From a checkpoint of a small mixture-of-experts model trained on Wikipedia: 128 experts in each of 14 layers, 8 picks a token.
Below are experts of layer 9 (counted from 0) of a mixture-of-experts language model. Rows are named router (the router's row for the expert), up (a neuron's input weights, with its number) and show model dimensions 160-191. Each number is 500 + 50 x the weight over its row's rms, rounded and kept within 0 to 999. Numbers have three digits each.
Before each expert's rows: "comes after" lists some tokens at least twice as common just before its tokens as in all text; "gets" lists some tokens that make up at least twice as much of what it gets as of all text. This comes from a sample of Wikipedia text that the model never trained on. Tokens count by the router's weight.

# expert 50
comes after: "\n", " |", ")", "==", " ==", "==="
gets: "\n", " \"", "==", "===", "====", " “"
router:525517501565392436487455586463497504519502533469542482511508515540462515511542498465498534558520
up0:514491501532497437476465574572412533492564467460448513507478482500417555425473524494553458444569
up1:502554507521526490619564520497587469454527496456528480436475528471480449504375532434559535626503
up2:468490508398456507484481478611544582566404530540434402531418548576504487463441545435444482449456
up3:515497448485463421566467438571540611512491486505596533536529535567509554512483591432447591461513
up4:495484548434509490544486475474584571433528501632517522444491568503449404499573521475524505518477
up5:461353473501537536505545496571573511563544466573458445546430543486512519494482438421514407484520
up6:396544439528472497503493493440503489464561517523495456552504534596466490380475401538500498503561
up7:553494561423452493515450396591591516498546531471566560504555541478462580452486573512518430501468
up8:610445497463400550399387511523539515488455578491463460401527449433512517448500501507542579450501
up9:527437477498544510557397481449527483569465413541513467508536545604514474440558466539510487505491
up10:510546546392467400558594523505492550388458527538478404522529454552500487461519489427575465439522
up11:564626467518433446341467411476535428511626521487534472448486465505394442525474557461439439582587
up12:489562381488534466499536503512548433512413503547519494492491495565519566502500453471483463520514
up13:436564541457440499478468534495519560405399443474500544558551450552450606524551569601577484446431
up14:522465500482568580500529489488462473428520466500432492551493538514441463368416533435548498559523

# expert 79
comes after: " |", " ", ";", " /", " +", " −"
gets: " ", " —", "1", "3", "4", "5"
router:505557479527484471557499517446516499466526567467538496464500496509447542504488456426670518528514
up0:503387481503499457486502486527508507547571482557557525481581543463517497488510538432592467443493
up1:403488449544434511543549551547552505426481520462483506548480416543431480500527495486592459642573
up2:524547468525535480478496535544503477495542476454422561486451558489604519462470447498535474448461
up3:451454505500453493413431536508491488528561478492543596440436533419478479415466540433564456579451
up4:509477597523459534456456516491523479490531485526501495535515498594447504583516390555452592519465
up5:561581476482507477517630548477472446563614463529487521443544549486478466574508439476496532499484
up6:480497434629483458533579397555490458409521496485575471519514504410489559536490495416516575524484
up7:519538459563511513519582480490475487454548452448534462479537573521555509482501499603481513490500
up8:542518478408460459502492542407555515420486544527502534508461523433551449519515577495560468497512
up9:510597511501471507533428492411499471543550484495502571440474478374420436559462467535550590492502
up10:482414455559491424468440435570506457478507543483625495562487508485506529490499443499503589464440
up11:503506525514479487519383405418534452431524511447485576564391430493498575576529500458408578500566
up12:488404526548541488567446426431507602437539553525457541555513542486542505498447564458495519535606
up13:558526525483464433422532551520477501560521518441486525515474566500453492446520431506495441510387
up14:509547334558512471553464459508531542519513550531545430614491477434514443533419505541557516561429

# expert 57
comes after: "\n", "==", ".", "===", "See", " also"
gets: "\n", "==", "===", " ==", " also", "ip"
router:582514492574497478532539619521505492462499525537474405430510528530492436519527535495515554541606
up0:538477533641537541537423470455475453404472541456498522413497536420507527495564494492466404450479
up1:570529486474489518508614438504507575577471412451464424499520523550474482605538527398525407466555
up2:492449537551588524491581487480554495517383481550501448438481476366550526519539507555538432424541
up3:429425460404578452551553462503436554496571524475512564553516474539521524532564501520548587436422
up4:524508448523451521437527464571546465470578496484459525431538438508524434577490467570497516503518
up5:528517394479494479471573540499508533473583484376536397558601532519443550524496603506483518562461
up6:560509512475533491587554570576501502462460480467463517599575565499504595566497547485477488436531
up7:454498442482513501552520553536489444474513367441540438466457418442550569513442567520448475442535
up8:498543406619480444535515517495561604533490521485515529539440505510468503555494590513557424597501
up9:505472501422506594532574480539431480498544506507415448437499395609473439533487467500583457541490
up10:571499462409516504477571534509427492599421466589473471487580485472481437442405457519493536452539
up11:523447465519501499481428489546499479495535475494483505457412529511582540518545533438453480536549
up12:598568546490397537529521506488521440425520457478427413477415630418476430491482495481569577537577
up13:481475615552538558535446558492524426535484532424430516461441512476541453639486536451535505503485
up14:526522506459483431546453509587509422574501519585481459474506471506452442525558544536528534519545

# expert 39
comes after: " ", "1", ".", "3", "2", "4"
gets: "0", "5", "1", "3", "4", "6"
router:534499511538448479541475488506518492467432496481556432456426432525501494525576503453596511485525
up0:492557461435477560519416572531543564481495525457524458506509357443458493504550463499553529487642
up1:473459446525505525521496490586437514471408476539542504521566520465433478469486488507516542372410
up2:562524449570554453536491520491552538554500506432494491558460501487509450517516604485466498478404
up3:421646526492492457470506523556495480474549465466487556467449449551452480468443464464569497398541
up4:523552627655449497497467520567490344517549510536516454541420515540513512456445575477552482476537
up5:416439500462491534555595453644459473510483529525574455515587504488459498544485471519564566434469
up6:534549450517581493508471422448506449475540569424486543475493450448598498578518504381492546542440
up7:490493501458467423459517468354605497604470553470499420467546506550527520539540545492510503504489
up8:535496426554544475451561490528524508542517513585491449550461469599536478503462438487387471450418
up9:552550421564491560540523506447567500614449530542442558534467553432515517552484456357481477446581
up10:392511505465509522463460483540482432487465497521466511558621527457452441482422545566577443535593
up11:499481535506468508498571426484540502535554519459519406570504426479481570535457585548534450441582
up12:509503517502560522525548420530463446596568524577554530488504531553540454492437454438420381446463
up13:439490459552524472496513587524524596525508571538426504521448539575466499447559451491571482465473
up14:528423476476532525542555503429544559534484532575500511565467405528546520506590517508525654517560

# expert 31
comes after: " ", " (", "–", " was", " $", " −"
gets: "1", "2", " it", " began", " '", " set"
router:511513497490496481452516547468521489476481469454524428372415554465459513566507519511535503547559
up0:559518615464435404465505605362542586522410455492466464489488606450392494510494548527464535511480
up1:534428536446514490539533456518590436517532470460491518431473569553459476479556374491458465466473
up2:400497496533430503506476422504560393549538494463509514446432494478568507456538541464526479588434
up3:542472430486505541554451443430444536495464526491495450524477486466465519586499558478581508444553
up4:490476465575540525534490460424536523504527540547381499491508632551565455539572529483569415606560
up5:433581610527504468509521504532602523541486471567574472587496504590477519463434547513461597508506
up6:485485570487585459467528488499557430568475562440527441536537500502529496442501507512533521466579
up7:568460507519544524448513485569564522436414544451467500449454430477477526478539456486536519583437
up8:567542505549486524559424482533520525561548556578647563445419471504432499489498533458462502481514
up9:562447564504557464460449528531578444506577455431485545461431587409440547482540489484516550456505
up10:533538457446519582502529486555573470440517461509513454521501427501543526488520591539518540460578
up11:518487498456485585446419436549494426423470548550489544408536477492437454498458508587550561470507
up12:552587449445489530502442542477529538532427498538610423521478497533459458479536465481533463428536
up13:478567534423470565385578452554454447485480459479544445500540565532581556465459394557539510472525
up14:544613533536474488542526483439450551545557518451481474539498562463446415531509503516600517473569

# expert 127
comes after: "-", "|", "\n", "==", " (", "born"
gets: ":", " |", "See", "|", " /", " Born"
router:565492493554446547407562541479537560438467504454536445547458494477517482469565522505558515548536
up0:565538524498494536462484541504498517502408535415507512516443445531548566422477454524568531455460
up1:466487443553549441537516453520493545459436477486477453500477467536486510480618524485614449544409
up2:481560475475487486460498494557370439527533553436487508493428640473499468467517497485500455489529
up3:547529546532447624513449486620495478557487438419447478420609574552492486567487385468470539471474
up4:515570508603503513464429532472533561536533480509463388518520425563516554472549548475474539459428
up5:468439515523420503467505460489513489460504477451553467546486410431421436449517568502504546422465
up6:439457587552507539353579567581486487557422594498404508498443485500511486449525494468548411500570
up7:427463527505519623513482506378562502433551561514430537591534400446543528415446531504485441482492
up8:512434445564471468494448533480566503417432411516561550455504607553624513483490488547532529417488
up9:464404451473502530449523422515481538527558577441498539498467539448519460463493505457530532490516
up10:473555413399521473473518467481504444529467521476551521532568512521588533524428489528470532502524
up11:531438515465465452521497492485585529484451461576474428481505402470487436543539584477476497518532
up12:570455582467549482419489444482580499475583495528620523482433504513489568525526525566463398570501
up13:647489581519535553528508513530517551434412535485530414483482582581586492495562413519580547447606
up14:473471397496495521464539445399506493497479521440498539546491543613547511542498533498538559459468

# expert 33
comes after: " ", "2", "0", "1", "9", "–"
gets: "0", "2", "1", "9", "8", "5"
router:546447505516429454479502580500592474434507473474443452521412442507412488538536409425594498514559
up0:523560455513487434488554516563599427471507503430500526444446493600463576469467449563568542475618
up1:496611462559505501492423437466605462513523529497464466523435515460508521402494469500518552516576
up2:528537472501431417528529551457526484380559405552467542447390455421463479571557526459483467443502
up3:500565501443478450507479492475545547553510536591350474493533493618408421519592465478522512453465
up4:459506501476478509559468555482458467503428544537543468575454481479476484476540434527521475471485
up5:369490488510509546432524557433480504467437574562428492469461637487496490550550546490393503515467
up6:542472545477447539534479454585431489511474519510566538470488524448456506514414421471489481539429
up7:520481411432409560506451481593530494548543502507469482471463506480433469569393446522537430601539
up8:556474547392493547498494513464564519486531570594523538523537430499546452533539494582468503545521
up9:547559467444568428572494524473505512426533547557476427424526539440461461488401455528527483485570
up10:482586501582538493573512460509624431518566425505473512518547628555432478496575459542449509509479
up11:456487491475496507575476519543597456444525557499512479486454588564453459533508480469543507454534
up12:434547479432476509477431535525452448500487499575565505620483456481405439453464554530549608577526
up13:580458502408455521523471533500526488562580559383423455503539463532407467522493541496512478466560
up14:470440541490563495432437474381385543572428521484506506528538447531488428497494484554436487597481

# expert 11
comes after: "\n", ")", "5", "\"", "4", "7"
gets: " |", "|", "-", ":", " -", " –"
router:569474481503478518457509452450608479555566542497575488453423439539458464419526490357559485526530
up0:490577523501548467479494584548407448401551481461492453330437560547484500507528498501476569525477
up1:522534550460407517600471563487553426454490515494528515490488587433557471483537431528596569531516
up2:481536456533435514493432501498498602383492503509394578526467600419412509492517527498454523482466
up3:475537548421490479495520509535492499517376449458447457428488517499512507539503491525480494445532
up4:427551353492477382446520456520434503517447520378450399516430509484522614494529480569572533475386
up5:504455461421464546441529504392501491516525482486509594403502520536519520501516424465584501511458
up6:536483465585581429492543462462448451522495522514534531520517452496531521497549421570427473492477
up7:523486519441481500549390435561517514588576438566574446497521422533489499523455507528517544417550
up8:520491482554573511351525585468539503492648597550577524490467571492461506475479558568503545486425
up9:513502546600493483494417431528514566584381554450405445515531510526502455460487570470508544570604
up10:457553493503506628511535468439496442553437522472419518489507400471471532446419505512485492435458
up11:545527465536452503529480550555527484504555496540491492483503421517405447489483468468604537503510
up12:511543472508496407525505484466472438506395498558571482480484500423550415540473501504436417472465
up13:541529565497486472561511504502451497594493443465568508546386572524573456518512487499486515425501
up14:379514531535530522548499452516489615491459460529512473419534512505499465491418411602510483479585

# expert 78
comes after: "1", "0", "2", "9", "8", "7"
gets: "4", "5", "0", "6", "3", "7"
router:588500437509490533485542468553520487517584474481579484447389407527469433542530504439565422525513
up0:440438508502510549510541540438460454547456527532442494483544414532576550551560496486495462420502
up1:460517474438462500461382530587549520492444560452626563606428494575430433467457486392456531491488
up2:352440481494443505499519519581437477508477551444505463484470492468410470416444477558546470490552
up3:551438472422462478438484494517508400495508583521589533519499465479460533438467491450538444512569
up4:492452464449451551617428485557529470424527450515502494505505494477438461473523634442478443524497
up5:541530491490485409503592444465521461438444502442423478502425549503458435394462573498492526528480
up6:519474487568485497533464416515507599566432521491419524483569531498490468536547457469486490626575
up7:548436396525393502477479449432560474441493459524462496371488476473459575530492469579453486473500
up8:495609544512563515405565539487479484488513465480579511431467500559428576467613445471471590543443
up9:426424500441511575488564457572558423500434541566492519547495504542486457458436563634517536447506
up10:384604539449474511532471503545558559450488472565456403492527492474485500458436586508488502536495
up11:549579478422503498429505571553472536558481516476438484512557465487535620535461500476543375464484
up12:558490515467431513479477465558528547539486493452588547443480486487473539493444533467452504460452
up13:543461562573516516496482473473454498534456500456428535578475508577551471465492477463479530476515
up14:462453482518509438506598537501551563498486527450510537525579486549529510479550453544585502495469

# expert 34
comes after: " |", " ", " (", "–", ";", "|"
gets: "0", "1", "2", "3", "6", " W"
router:550529406602475509539526485416579508587420571545456464513460502593485487511583483486607441507566
up0:532483567552535522548513488491496531572453497518443489454500470478499489582490417544534469547491
up1:444453543457396492537529477487553497507484430480488505524530501515586571504613545527520520480571
up2:508572459537465493594465559507540495422426569488525482627552563454551527462460549500545480501489
up3:560512423408472454500532450422453478490491541558517526506487476482509458517559544474529467533537
up4:496504497526430499460580428474620447501591573518496407539510485438501480522548526553516431570500
up5:449432498471469492496589490482562441491535511439501531540519478436457531469493486455565473517479
up6:578501441557480440499506472443553564565414502423544486515453549552521507587520505512499433480499
up7:511552513548519469525493484481410544516460467522541468502523440541478590506591496414544473502491
up8:511529502569434461515622512550549679503485512449498489516519498504478610536489431442412541565515
up9:488538562492544583576443491509627424431566526567501504495455528530516318497453460499517489510552
up10:430516468553500461428489546504531461554523544501602455478465604534572431474550550450537519524497
up11:573558454507463455530505516571503531613563489509473469514497490507468563585493472460495440480540
up12:518501541551549535498534539518508518589598479470413414519409524539475493452441463469480476399450
up13:493439526531489520478412445515586572526508585461356552476474512523550422436431512397550433538548
up14:525439462499452551430488483531520456541439503485456557482482498509509525519522463460435546477528

# expert 74
comes after: "1", " ", "2", "3", "4", "5"
gets: "3", "4", "5", "6", "7", "8"
router:531449518540426534546506513440541487489547509457545473429488448570542485528503444450617414461547
up0:546518457441549478531561485461469490462538510522493395437472404525491523496434495526566480529492
up1:528507510388508508442400493572471505508521439576506457521471483505392561571524476538450491414579
up2:519647512442502505484443482401592469394485481592484538503492536521513547541534455477588506390502
up3:508523446481467505519455450335556467416501562487437506486500545486477509453473494457534621417575
up4:524546497538397461518406505523572444482440522488499454577495474572489448408488477498483474505547
up5:522443553577472474532543519595510398623475473477472527455461547393504514459471449470473492533494
up6:547472523529506516464520529543505404515541492496486387505616490493509444478484460517506420501504
up7:510508461579512554453590475562532445539541601453515449457520514490575459531552531476603446487494
up8:460513490520496489519459384481492501466487491586512480369485440512476482529542438499491523457397
up9:487491457575406478512460577456513592423473474498514495551541434532519558515548489462536464440535
up10:449470388493428442534524465541525448463446448490564521507491417529528573417444523476447524495561
up11:548446478512609443479536487465436455415464534494525466569515495480459422560505446505450481561455
up12:568492489455420500468496591549494524560445519452556467535483634423512591526456489524501543505579
up13:472501532518454440438421477413464461559577490456522510387441533507369473550473437461518554435499
up14:458508506604519427464575495572530574475582488462479610480521506558430487478581477539490504435501

# expert 69
comes after: ",", "6", " C", "4", "3", "5"
gets: "–", " ", ",", "-", " United", "°"
router:532414449527479442510514452465588524586494470529455460526522542512521434473425457465474498510531
up0:579556482496508489460535503524460477481539438475451573460537532538546520441493490557453596532529
up1:555569543560469605488478478551472580512536496555492435553423550466455508467523473436506496441490
up2:481526528603485533470598554383577501508465543439439557613452455489498545504571568572527514482454
up3:481584467545506415423429540510501447434428534566497375433431509431526471423457498525466452526548
up4:510547446531517452506508471554426530562453553499560547418418522486518467586543500562549482457503
up5:386514530445471524521444506506459427559471523433564491534457523516493426485500418592545492440572
up6:579548456448455497444435501508481460486519520503476453520572508549492509464491506478504570466447
up7:550491468416465507526483467483526411495460536506460434538493435441521546492447511582519522431463
up8:495504505544586500470593482490497496502480519454510500387583578557481473483466551456476566505528
up9:551457476514495556459596383509496453500466412528498478385550559615543562472450497489490595453410
up10:530499458488519574557507507475463542501446409497479423528495540441510517401399529489443516492486
up11:484426536556517527505500501491556478496448481491500543541403533458517487428504600407511586490526
up12:427467538568470486506580400393512440600482471558556478465517476559441381482530527501490557517469
up13:502449521416481448517424469533493374466523514430469478488513510409558440513506507516462432576462
up14:564477428492531573410522450511544486515504504432543401479480491467424471485400449525453418444424

# expert 40
comes after: " |", "|", ";", " was", "3", "4"
gets: " ", " No", "|", " P", ")", " Votes"
router:513492415585491544515508499428606499440467571573405530535527453537470494534571509480602479586562
up0:548439545447548459523454491505489478526438480526570549612566488543466495601490441511520419465579
up1:533482505606435543486490487527462571455488504360469535495597452469493473420548433548526500544598
up2:565493487492533542508496466419583473491505563492474525533403503452516587501528524481505556510579
up3:563509391500468507489472556513594393540432538547458578515431532519445643524518378450536500545521
up4:499527589429499526452569482546559512466508508539441472540438502579536446569478560539552516426425
up5:519499423548574461518488555434558686524527519507542538478431498461532487557513478493481568532512
up6:563509521492583475515451567469543537505512499603442475558554457434524566402497556495517522489531
up7:461445519570517494497385525353561550494512484553468525453472427534440499573532472489479502482517
up8:558582529563611484459461542462554558475436538401466417473512480531539445595550404474544522516539
up9:480584507449535576554479557592497587569477443520461460591443549552463518504487548481453483525516
up10:455468508542469499540512499552484355455431536514536460484508436557566449559509470546538483436373
up11:553583489504539462518537526507556458488510426516513541511544655562508419551565545643413493466501
up12:551406540424466660530450523502525544461443500500461457420471554548497578499488432480526461479575
up13:480572374470524439512497545540456511486475529458380494482492472494461531540485472524511512579537
up14:581468494578424554545485499387503498467536486507488583542510553502539472519452512558535499578580

# expert 92
comes after: ".", "4", "5", "3", "7", " p"
gets: "8", "7", "4", "6", "2", "3"
router:593458528543463439467468503578490502458508477483535409522502476537536452510511541491656527504498
up0:520573545440570511498550531488532534473567594463466487444496441478583434507506559508521541418519
up1:409425422601523446462517507568473444509493596558511519441515535472518421531501532483609472447362
up2:492461435579573518531442440371470470438462548499510474555474586487563450509533508530499411460380
up3:431569531491490555547550535486488514557432472487459590553417422529494515544526466531478569648519
up4:577497479369570486491434489606547541541504459463502478458562519500533528535526470500539499510417
up5:538536462437441419464540512494569538486510482488482475506509529543521564535504567487579568510554
up6:511476586467520446523539410519406472460535524552519564507514508493583511530526523440498495411570
up7:513452543451460499505484542532565474487477526537520454545476563505527570468458618395461656530501
up8:572434622502517446488431497551552498491480617432482517418448504517477403528424468508474524535493
up9:539467504502469517461546446474488494610496552513453469527462397476523532509474557473491509507471
up10:459456430515549511438502444531525464506484465408479513528555475571449569499541441473560526612533
up11:672497435473476501535513545456554486475493476548476548515565625440529485455521500530534575475455
up12:528525504475482560393476452494495596479575471452517486448553547535521485557482489531556566504571
up13:582464485461455511478480523512593534453581509541442427512555439510523528471484514597471504488563
up14:496391458513568456488505544419409561585463536434517497489469403535543482550440432529562519464432

# expert 109
comes after: "\n", "–", ")", " won", " place", "'"
gets: "|", " |", ":", "-", " /", ");"
router:566489462619469515451522514439560549468527552494521486491475495530500518485607503409569456464566
up0:506594489477447516523571510465526547417554477480395534562413549514554527462610414467547396474568
up1:428513491587481428442488555456437507437455486476418503470462491548496503499519430524495521413510
up2:544583492445480424468444542543546485539439530528540469488517562516504507531523529459478461516482
up3:554536491554531521485460380495502537497452459458540484528472437536548412473493552490505556517437
up4:523544441561519378364523499457470530544580463530485498519417552535488534498459508516521501481477
up5:533456593438435530488486591522475534518454424549490530543462574536519485452582506571550555464479
up6:495551498558457540503611464564536476525485525445506483472482471565422519520494494494507525495539
up7:574394476514535524522401469458423553609442553459517436461502341504497458533451465475544582498494
up8:483423475550501447505436507452645438442411528475417542541468473494467514504545541478478449428544
up9:354570422539489541458533561546451526635452468475490344457503482486613487499507541521505580448566
up10:482461541485497397558520550475504487575508506533455607401543451564479412518494419549463420433508
up11:519484613499531517511601467451515505493533467410511415500433507554517468528497434542437441399539
up12:431576441649489464519527489518577585463495404492448457555486462573567524489486511570474492608428
up13:570473486458512489464496503508390512531499530490543519571547466432582553464592491464496436425605
up14:516451459551566460369551502518534557514514547495438486487542507548466503429615500541423523517425

# expert 23
comes after: "\n", "|", " in", " March", " September", " January"
gets: "-", " ", " (", "–", "|", "==="
router:563437565547421445391520540514549480508461594484568490517469538548476462543492483464489498498597
up0:584523475436494415544459572523472524499513503606558537483505514536529431570631547474498482515458
up1:485505504452526480451571489503446482546490489454515438484454457481582530507482499489450576443486
up2:543527486482480411550498448508442450497493499535558413422478577518507449509527554525477475424517
up3:525549466433510546468571489525529434512486458554431513435531551481579529503530524552523468497510
up4:579609495564573546562444483517513458491521589521543593452517485547406497496466510479493544468550
up5:537442470582526409431503439603440580493498425513455520447593511550504512520505514456497503404461
up6:506534486490559501442574540537451499420481419480520579526540503473495450528510455470542468475438
up7:577452533558486471475427452392601514445529502544533504480503581545511462474523483545540557531519
up8:460486540482461560451541472470519537419580503517385485500468493496456467614489503555487498558654
up9:451479472457406520567575480570440454420496519515478509451444510481490455508566576486524493522562
up10:479501564533540439499404570456449558511496558452548483511513421486508609559551438606469482495474
up11:568526642501523444437487465495571528417517382487431529564479559488522483556471468472428502500501
up12:488591539525554452438518541425504422476516501616554513507455429587564526498470491486499470420447
up13:541499545576470493507497380523538572496530595537546523466486527507542461499552498526571468479541
up14:556546533485483472411421559460503522497451486502522476452468480550548496496437491442509570492532

# expert 21
comes after: "-", " |", " the", " was", "|", ":"
gets: "th", " first", " First", "st", "nd", " his"
router:515543418475450519455483557501538433492412574529500424477387478418522499527574488411561498599552
up0:497503492584638516568482563569476461441466492545487564506540424440452489523532611513648479416407
up1:524440486586521438424477524478460484522432563542521493448444555563466490576577599474535433498513
up2:469419563491402515425514552490514586453526471518526496495512443488540364493426515465551490471507
up3:481458482511491451549472522486564450500409534448490446420502479474622568505575518509546496457425
up4:535545533496449518475494580444560534473542526606495451530389488450511479466510450584592442491497
up5:564460440491557563511547485562471534511495500477467552455534558498437423489550543538527536559497
up6:479540497528440434495530592442488536564467528555530474470353573499606468468481439416516561386547
up7:561460520497556538449570400540498512434471480477524532542424546465382442456467486482457592583526
up8:428392612507424405498470534543465537494508482561574409575528517579456578455562528460488440462426
up9:460526486582461512463562473545493574468493517485549468492518474474514463474443446495558545493422
up10:464385431480536497464476527518467486519444599468503411539467511420424535493465548375573583448436
up11:541561448504475605450463565511456506476558518483501431424522588443515450476473537544553482498511
up12:532574503453498619519414487613521527538449536520446463502508489562540422539498437526529509442470
up13:536466525444548560472492536565422465481414514444577522472473565545599612555486518537452417462499
up14:529467546551523453505537441486551438602435550566476509507570512481450534520486478443457511551499

# expert 86
comes after: ",", "0", "8", "6", "7", "9"
gets: ",", " that", " and", " which", "),", " but"
router:569493524490489508479548485521547484475545483465603516520488516511428531601507474462575433505551
up0:598421531438527475409514423503432511487442494487469572490504504442596498533541493450592590516488
up1:550610529469570459533512413510591486575496481441515531516418443484429549512541542475494482498491
up2:467508449440406627529481484552500474660529537474568549536505446463474390542507489491526512585515
up3:437518501456528562418431492459537517517566531547525503490368430628526515467540543531518499463486
up4:580536550449513458511475422415580504495530628536543471479466428434477452470489455422348488540531
up5:547564465590363519546515450484514477512420507513514501496587492404437514511572465496510573504485
up6:435511459455495525512548492519496614526548501500512512466421526446459521647491523479472523502470
up7:438574471416494485423590591575468416472496471471507484518490359478497496413385532517528356461555
up8:641515513438485485476568541473473427518522577426550531523574497406531474536550541562564540649490
up9:593469506510608504385564493402549480491452521440544514565506487512497537475588564415514407459517
up10:539578517510431555529495440542433508491541508520582415517528562466465418500534508568514548549534
up11:531485485529474478526482559506478510432442490411560476508502452556569587551517465590537562542598
up12:547437461542617562460609499516587570472501572446510462552550466469502514373469453473677501573570
up13:560502475569524505565482403491582486542472484536499518548438521531529492550519493520384552440541
up14:516447512484420519427514538437563547404531554423557455471463561480442474447543559550487493508440

# expert 113
comes after: "0", "\n", "3", "1", "%", "6"
gets: " |", "|", ";", ",", " September", ":"
router:623541422480480561492585506415563471540496561468556425510508434574554563478567431455554387463583
up0:668487530501476512474497467553495481592540497540532513575563562464552465380467490450542463470630
up1:563446524565583499497550487583608498458435543428468512451478484527511483513451417404485502499455
up2:501494508519469571510499511475555521524472485530427428443467451506559456459446497523439346517529
up3:510477463501554500529557483637542534527520468422456502504526473590433493488502478505613533369545
up4:448532515547531452484588575447452484510497404425450449473497589492557399499551463438493456508582
up5:512526538554543535467466507510422422430473440573560537466483502487480434477427478514433519499432
up6:439580492484566538510585521432540459418576389493405485396461539475463428495530507547463485451469
up7:621543568559465415534508419532481501523502545548434415549580457534415533523536429515505516478463
up8:436415451449547413472474538432481519513473577451562511423508509618519528491494530490519497472498
up9:541490469476463581431476512533523465478492482458489471527507586518476446481673634490452524522461
up10:481501517509517502543551563488406517464489536509479414549516482493592598481496486505609543511563
up11:467572553477477453532398522519416502448570486437447505465450593546506531481540534438496438423504
up12:542492433432548491450544598507497561499484473516564482435474524519548526498476416431550460536559
up13:410507399529525497451539595551554492406500553533485508574436575560578476501473528516526421494485
up14:490495437564552577504523479431458427448527436480456510521526482497474521549496527519527326421529

# expert 95
comes after: ".", " |", " =", "==", " ==", "==="
gets: "\n", ".", "==", "===", " ==", " ="
router:626484520571452436473515485511499525477444521450551427484470491462516516519518536469519529507529
up0:505429490561484489493502547559527489473558519549434472496510538435432443454487451531438520526453
up1:558586478566391478427507531590544449527530549477420495585552520574507451564485542489519459513465
up2:511487565573487441477473456510498411473473517570525483535535529440461594513495551536517508549607
up3:465500524474550459597558477546582575461498504528560483437486552427448514518516497463539476421489
up4:500523471535494464555477417479440541567458496539510444443531497326509575624457531486496541491459
up5:545548617460476446419436555509451532429468531593484436549458415533501554477485473503483476401483
up6:576588497591379446577550476502503481544507530490483470451542565400407481532564506423506481496503
up7:557443474420506562665494616472465465562368429441462529489546491519509395520493477525599493492474
up8:498520494570482567515529478578438421504523529444524517535597608495550520553467468501602437433479
up9:474459502510518567496474555555425585466491526476471598542517460492502602562514442386497520415496
up10:483498442551379506390440443436533509535576462464451502531416536470459490497546566438563503545555
up11:599523469559548497511485440510555466458491488609519534553547434420526484476607483489529466555589
up12:444571554549449498532500452528446552477489473525494384437389561534460475573427535453501564462468
up13:613472525549455594502513489529501539558458498515460433538570453547506454480542467475500545551505
up14:464466477446510421495466452523483469448505508455489495433536463490455437422452533601483534474507